Below are experts of layer 5 (counted from 0) of a mixture-of-experts language model. Rows are named router (the router's row for the expert), up (a neuron's input weights, with its number) and show model dimensions 0-95. Each number is 128 + 32 x the weight over its row's rms, rounded and kept within 0 to 255. Numbers have three digits each.
After each expert's rows: a language model's description of what the expert responds to. This comes from a sample of Wikipedia text that the model never trained on.

# expert 27
router:094102149105134179108071099097120111149162089147104146091167113151162155102169156080153163097104095134112166156172116090084123080101113129087181107160097126098103164079116067123106097172094163110104101135181123159190173105086104180201174107087042146160130149126153144162127114111078161164
up3:143147115104130205197151197106153136162102099104172090131120112132092170112100157113105074089087050136188097123177116120185104057054090123164130089106091110130096141051114123125122131129123135157073091105131047094087133073134098149151140115088054119116089149125120141156108164156144106144
up4:149129137124107161140134089008199122115143145129183177078105098101131122124110095118127126102140077162173127135166097113111159111120221176117215136125069100185127112090119072095084144139096150087108160147133165113098096184102133137181117143065125178128198140099190135138110124139122148116
Institution and unit names. Words inside names of military units, schools, railways and state bodies, such as Army, Regiment, Squadron, High School, Parachute, Tank.

# expert 2
router:075123127118132115078065122130108133140184102142130168109160122156144161101183148105120147093119080144147177171146159093101126126092114057074162093134104094072117158074162044119083067163104172078121105160172161198161208092112133173179137113115132141158169125123190148126196136136142200124
up3:102140134183169166093138107139114077122187089096162144147142110124133143162147056133114127161101117089171145184139060146101095146140130105094108069146164141178089114134083072157161147152125131150122141143093208092134152065104143126120126070122153122092193160117120125086125173110137064201
up4:148140127145081151146083143147149141174120131088134168191137149086115113142138123140118095186116120171169117154095163159173107170123128100145111113115125125115161104103111108098087133151098192042107167160151170144179096124129109165116111077037115159155095122142144180136234124137128118071
Place-name word endings. Later word pieces of proper names, especially English towns and football clubs, such as Luton, Alfreton, Warrington, Arsenal; also score digits in tables.

# expert 14
router:096088125111187157105080149097118092124205112131113126049159142163145179109134174130147099095106116141122148140114092127111108106123119105099090126147122097126105177105177173059103110164103137131143070164165076128109117090105089193131191149084167161179152150126159154170112161051079177138
up8:105156103139188208191140117110122089108142128158096082127106110133163110094167145153168102153071076131129131110111118119140125118129178163113115096127138127185114105183170136121136135143118118138105108172188129147105123130159153151130133177095136185151090060155237110131119128136155141126
up9:154171077113131138094083113112141119126135064154075193197139140130157046096133098057134119127160153187112166088154132123082102151107099100106131042118050143098135117155106163111144099145155110211187113085090077134156149140124116116124190133110134103080096166151126144117126161083144128114
Copulas and adverbs. Linking verbs and comparison words such as is, was, are, to be, as, not, became, plus adverb endings like -ically and "almost".

# expert 4
router:119113122097138119108113136142123092119146105142091157067208143113146142123172184098132182136105102129163107098154072116102100085081067093106133122132124135079175132138175140133079059216128133075145132168168109133119140144098088131158125074080101155203159164166151175126113121130134208138
up3:128133182090138195136198121027161106123102096138106108081157190085161137147163115053107092130135135146065118072113075094115137163134139118097106149172181140137169068156158162119148127168074094121166103150139136132120134135169125135125119138128128119077076136126145175156129142177127198181
up4:092130162164092120083098188105217111143114145202151170128177103124113126146159149120130130183107094102167027089151131089166107157149105104112154157131105137141143178147100125126123133095086130083151128172097086114125083088124149070104119147174136169104180107066128118140108138143177154096
Word-initial verb stems. Opening pieces of longer English words, mostly verbs before -ing/-ed, such as cl, conf, exp, follow, plus team-name words like Devil, Trail.

# expert 30
router:104128188116138167105069110097091143158151116193105180088150119166166114058124121097137129104128097108087144176179093124148166098106133091106127064123104086120126194164129144067080112127120142127152091139133134159162174120097114178168140062123165170187140160137149175135193119104121174134
up3:162120140121140093145172099108059201112072132152159052110094149158142182060122146115150072155085185156105094174186110140098144127181149135144102121146099094183050111162131162098098089117109107161149063167078115153130131105134114139113133152144148149158163109080146073144097124096080099135
up4:107155201108073148116132105089151132103056141146121150129141119191136064109118085090110155158141139131105145083160151157159126162145069126108110161129137077069089138081098128100140149161088152091100148123146110104176140135103120118109122167142131161139177020088147155108160112092130144124
Slavic and foreign surname pieces. Inner pieces of Slavic and other foreign personal names, especially surnames in sports rosters, like Luk-yan-ov, V-uk, Kouk-al-ová, -ović.

# expert 16
router:139115139112133178134079157079140073169152081191100144118166111175149136063113129096166132077100108148071094146126107125099156109109134097106149140176095114077128139108168087140132098155115168107079141118136102148151145088138146139150186092130114109165153173165123168134170201155126162132
up13:201109169136115107124125171139135076169173155143171133080131142120210168110125066104152134136136055152117131144105166076163134114119120116096167072184154159165100083091086160135190138122095136161091113187198098154141112069110133167126152136153109111141054171143129138105137144122141152093
up14:126092162163134138112080117101129101175118130135131104121050136148101205116138098115128111115105123159139102162105137140098098111138178151132072175178098120107155122143153113122142121065102140181201133098144124122190171113145127210126147149141121142107116154129097138135131152130087135134
Table headers and headings. Column header cells and section headings introducing tables, such as No., Date, Year, Title, Artist, Apps, Goals, and ==Career statistics==.

# expert 1
router:131132191116143116065089117103152085124117079156159147131167143159133150095132172113160127105116138226098150154208093090060132112096101123031121146178095118109089139088118078111116123142119168079123097147110134183181140149124083119155132140119173167141117145149182090170148153073079122174
up8:096117149109127121155153101157145109097130161141094142175100145167132138092110151105112127113099116197144126153088124115142145115131119166135102158139107178158178157125141100106170146184082119159161084107067142026146181080129090141106098233124152168130097140084134108148105173113126156094
up9:114112114188139176124091150126098107147133102105146129169139098144149126169117141164115156104139093106193116079079181157162070105143141127128115145147123184073074131091137074138087087126139156153129144161128129109150134103199162087141114112096099118160118140141096163156102153077141105047
Quantities and numerals. Numerals and number words giving distances, durations, ranks, percentages and scores, in prose and tables, such as 20 kilometers, six more hours, 43%.

# expert 5
router:069134102116118156138105158098128105164132101140095148134176145172170162126157149131136148114064117161146111143123105102135142085115090137077107126191111146104084138105112099145086113149076172087079093170153177171120179060104091130133152059113119174174137107160133114184158146126087123142
up18:088162141126182085105054142119135151151099101141116108070172170072157091159152195194134100096145123162165152177122072098115098131140191099110092145161108153138112156059072140168148119094137113185107096069191184083132149072120155131108147144128150144123083078114144111147155136086137127107
up19:141157166122106134173141162099101146105103129099185129078143146177195107113147131122127147094154100072097088125119097177146170114081093149082144154099081086109103053132154114210122108109071149100083135101166132180137115157159093143106123102114162115132181106144061114122160140085181167152
Table and list separators. Separators in tables and number lists, such as pipes, semicolons and dashes between numbers, plus date phrases like "on April" before numerals.

# expert 17
router:120124169091163202073096180160128085148175140093096116092145068128134128093163176084163143094098111197094164092146131106065164113117146103130091102113084114143131157101161155106130115173096139053147107149158156160160159087088106178168169094104130165113113156138123147200124145107103155140
up3:124165105094157118125051163145087142122111216147199104139097098084071122151118118143105142134116129139127099147179177085158153149167159079118115082136142105164089134162131135115109111142096188123146143103080138109114151100128124170129126122106099110136149144153114090173074134081124191102
up4:152065141105114065156114125113160164106098111113082142115050162132169099118145120122130111191153116094110123109114086121108152167132146107134142121149140132108154126137092067105124157070163129145082178170162068133103189125088164078131064143143132122176099104108091149140123171058132134108
Articles after prepositions. Determiners and preposition-article pairs in running prose, such as the, in the, of the, to the, his, their.

# expert 11
router:086086157087160164101085129094113100162171088166095155084176095167160165098169163094150164092100089143116164157168123091090151084089099116085155100176090106091102170105140107107093106166093169083134093165176148167163175088099094164168172102089111151175148149148149137168145127103093163162
up10:107126186118166165134126073110176100124113082122086118130133180125121152072123099135105131143100123146159146112174173156195129138058078164125083077126091145122148148120146167151137135124085141122117102146119168114152134190105102140134112232115155122111147118139104097201108129119144131182
up11:151118155142165125089130104134123131058132191214109176153140130130135158136145172138121091165131117104130152140102150137115151080127154144076137159120100114126103182197106182111140127145086096184082144166091103107148094118102077137142193086128125137148123133123169119131100116107107132148
Mixed function words. Scattered tokens with little in common, such as "U." before S., "across the", "There", "consists", LaTeX \ldots, and digits in dates.

# expert 9
router:114109163114146122092117084075124131116120101129140162118195099201177154112168193106134136141097116160124165129195114125120154100118140102064090048184102131148130143089141149074089130106132201083075101135134118137190158109084127091139138116124136129161161151179167194124098171105120165156
up8:109117123081117129179119160092175111148159120125118146075158141136123130149084212141102091130168141128117105163185095112128123144132125095104124117127128165183057111123055164104207145116134117131128099082157154095174139108120169190150129118148068143099124081127115172151159135111125192164
up9:114114105099107057138140168113100160143090094124075122079150117187140135186144148088234177121138137136128105132151132085120136161114160161083145071134103148167107133152142132094112185123182149154139081147100124134151106115154094150128122094181167129191150107153094113088109177129069203176
Brackets, cells, foreign script. Opening parentheses, pipe cell separators, "in", "(born" and list dashes, often before numbers or the first bytes of Japanese, Chinese, Korean or Greek text.

# expert 18
router:128136154116182120091112145124146075143172120118103156060144153146132137088103141116155170137115097139144108144146071110111127079091083098103151094131078080072092199150125100100071081136080158123173107137173179159113177105120139128135151134131128136148152132153183183153125128111083169122
up3:083151136118137089071089107159127135096133088076076154094078120108060122134123126202150150135067134132139134142153086120175098093161126135156183151156165077110088204123137138083098169106119147168124118176128136123152105117129113129184099068117114084084067187080148127135156165126123108168
up4:134171128171146061054183099185110133120142112144123176157164146123143134090082193145123074148107124206193120091147130120132130153140080133165158087110100101100113188139136167163075096101122158097153198142086150051084120103090104160086114115128139187123174119126143173113150139091106111190
Mid-word pieces of common words. Middle and stem pieces of ordinary English words split into subwords, like sur-rog-acy, fort-un-es, rob-ber-y, inter-chang-ed, and gen, oper, method.

# expert 20
router:101092162126149127106124148088136103152148104147063125089121121147132162143153193138137166122102134119106166141166157079087121114109077133108080107158122086097149119098198153097107111196093136094156094097143186154165119080102112199152178105080145167151154142139151180182096146105108158155
up3:075132107064090160143119099159199140127166208125131147140163067175070150114124130098102136181184135142110176141130148107100095085134133163136082073169176159098163113158106150086123090165133143134124107084178151100078172099114089138163141136115140116062139091120170179162121170127131138112
up4:109097131085152151147152133159100143176121161106171055159169161077074171148160121148217150107085096144141188103149185177114131119157028152136134120144153101136119158145109094117094105133094129099125143134163082204115140084132146166142141179134114085090153105090118155069127134089143139084
Action verbs, prepositions. Past-tense verb endings and action verbs in narrative prose, such as began, took, decided to, stipulated, plus prepositions like to, for, against.

# expert 3
router:057063174046127157123111101130104126130161117145143149118160058134175166153104111088178172092150070094122142141151131135114168104085103090121135134126099087101077159118148120077130121157075141125114098167183151159160166131100104113127146168106122149156155158157172146152180142103160181162
up0:127110182096113152114105192131105161118087115123127144138102174195130081104149172150167152171082114092085106106108115185179146102142164166106118107123113162135138097106109149110077157145115164133179130097105134155199105168125158184113125196107119135174141139093156152180103148056121130085
up1:136125158083121110148159147138121068085152116117141161178153069178138140143122106081195123154049158130114181170106159174121143120104170076185059148084094134139092118170145131114133139194170125092111086126114161120106152158112104153106129242129124118160129106096114157091177139124136114172
Taxonomic Latin names. Word pieces inside Latin genus and species names in species lists and taxoboxes, plus words like species, genus, -idae, Scientific classification.

# expert 28
router:133083122087114122122080167141128087146132101140135148146138129197185169135138204101149149104080088185080164160137057137117123134068108066079115094143107123094142139098145151083082101134108151116134119175132155141124135058101045172174173125073109152169108147108124155177127166059080140149
up8:129104132115106183111113138122138129128106099085158061156090112112154131076128174180187118096140150172138133172112112136188136180161119118054118095187096143157143145106103106207150104104170150133159151182135132157138141129159136121123135148126119093097173103193110146211192160106132125111
up9:142168180107142129155102162174136092124132160103118157097144157051060091082157131083151108121191128197153127144155132135120132136059131114127121111087118136192090130146152139163112165206111165092119139159131149199189122109099146111140119109181171137135074174127139133103121102134118070087
Clause connectors. Commas, conjunctions, auxiliaries and pronouns joining clauses in narrative prose, such as , which, , and, had, was, , he, She.

# expert 8
router:099121177097190126061155150111083136182148109140101183113193062170198180103151148059198175104069109135081143129165109064127111090125081140115107096123139124142137125070183120129137096166114151082112130189146165140110131112115124115115168119092091177176189096128117099103167133104079147149
up21:095118178128140083079141163125132102164150078070111202149079159138111146091086177136133176156092130072100128102108108058153144121110114131108166119121176132158121124099124109097118107112159169117119106188105128169119115110161152108098122157152133157140104088142151095119158097066181156130
up22:134196068124173101112130165137200112120092132107134160123123066160141086101120132095175196149122095102142102083201155137166131100083119121163126093151094136073150144150157165096104133069131147140112103138108146151142143120129155103166111115139162146165109094099125101097124095127116110130
Infobox line breaks, coordinates. Line breaks and punctuation in infobox fields such as Height, Born and Coordinates, plus degree and minute marks, "(aged" and unit values.

# expert 29
router:075086136081142139117093125063160081151140145156096131112149129183152123094171151096147151119122080129135183156157126108094167107100093094088160088126088132111125146042144051102133056148160127128139057122150175117159146099063090175176141090113072155113129156132132152145144141115088163168
up11:096128112166164099080092132103158148117119080059120120148085094133118137166097121155114132174113140101116189171119172110200160102153165085102132126095108146136134187162150105116145104122064119083129094162144155112143125204131128133153179111163142131138146047099145177161126149118057178133
up12:142176148114147184061117118102078089175149123136127087092082082142102133109164057122130112118131106113189093162138153087115106083124147061174115078078116076124145106179091084062176167115216096111126119062119181157168062087088162167183174098119134126149124163078174157123172122122135150104
Organization and place nouns. Head nouns for institutions, groups and places, such as company, University, Congress, city, club; also final pieces of team names like -ks.

# expert 25
router:119101147126169184122111167086083121149118126182115164136172047133173173146133118138117138086106104155110129126136083094101124120115127118134123081171120147126062163131171085116095106151114142139165124177153128167139160103128095120180138125112101135164143157113121141155119109128084184159
up3:123089158161091165152151138180097102128129092087100147151130156103095145115121113185153117110090090161097151115092112135132098109102047121099157085158081114150151076163129119138125161150112105158106176163177104155112189129103142101162113164053113161145116115156153108120145090107089186129
up4:092152150119063193133137156099123095099111163098142163137158086173144054158097159143183126100129160133117095166112097148145139123139125127134115107186156149127102118096145134106121137154121128168124135155173101164139124144153103116186122149079128088124222159115098080170089213165168204160
Infobox and list fields. Field labels and short codes in infobox-style dash lists, chemical identifiers and geographic data, such as Website:, Density:, Time zone: UTC+, KEGG, SMILES.

# expert 0
router:155100146115123100129127108137085097134169075175077154072167116122167111064140145061126124057133103111157141127122156076097177118145106135115142132174108110068113160111110139112136116153136125113149106138147149131157166060081090112160129098064174153154162156135153154132107116108123172137
up0:167159079099134137140070100110104114093112109107156118106086080150099118159138144109155132155142126110186094137097143116102111124107168089122135132149134197091133120146131116126099180178165090160134133168095117087110095114131128103209170081123089146096155071126160099120154142111168118152
up1:116084083153122075116129127073138152165171143106172170134162131076116138130105164099131160122147082124104143145098133144097158146170072133075128190143099120091116142126097125084137103156117117122116115144141095109151132111136119083209126116087120152031172090074130099121091144163119117139
B-initial name starts. Opening pieces of proper names, mostly surnames and places starting with B, often after a pipe, comma or hyphen: Bur(dett), B(agley), -B(oston).

# expert 31
router:100122115089134104100103122139140083149138083172154144105186055122138114087130135089146153132128102122125112114171076120115163121110123115111149139144121122118090177123139148112108100165079147115162106130149148136120180141134108129173104120129202156208199174149156131130111128100083138162
up11:104097175159192052063138131133151130119063123148138164139097123082152115124103073152166148153094112104107101144169149176133104141136145097141108109109154125130118160107141169113144096106129173117138126074147129153131177065140066151138087201167172150213149142106149131180144134126126123107
up12:122064131079136136166055157136100117100081123097126114115184074166068127166197171139103100119152137151114076071128138105155131123056132150082074139110114130141142162174092159137160149107132153141138138064134130173082115159166101120156120154189134077111215115159075136115111123143178082171
Lowercase word beginnings. First lowercase letters or clusters starting common English words, mostly technical nouns, such as t in tyres, c in cargo, tr in trap, st, sh.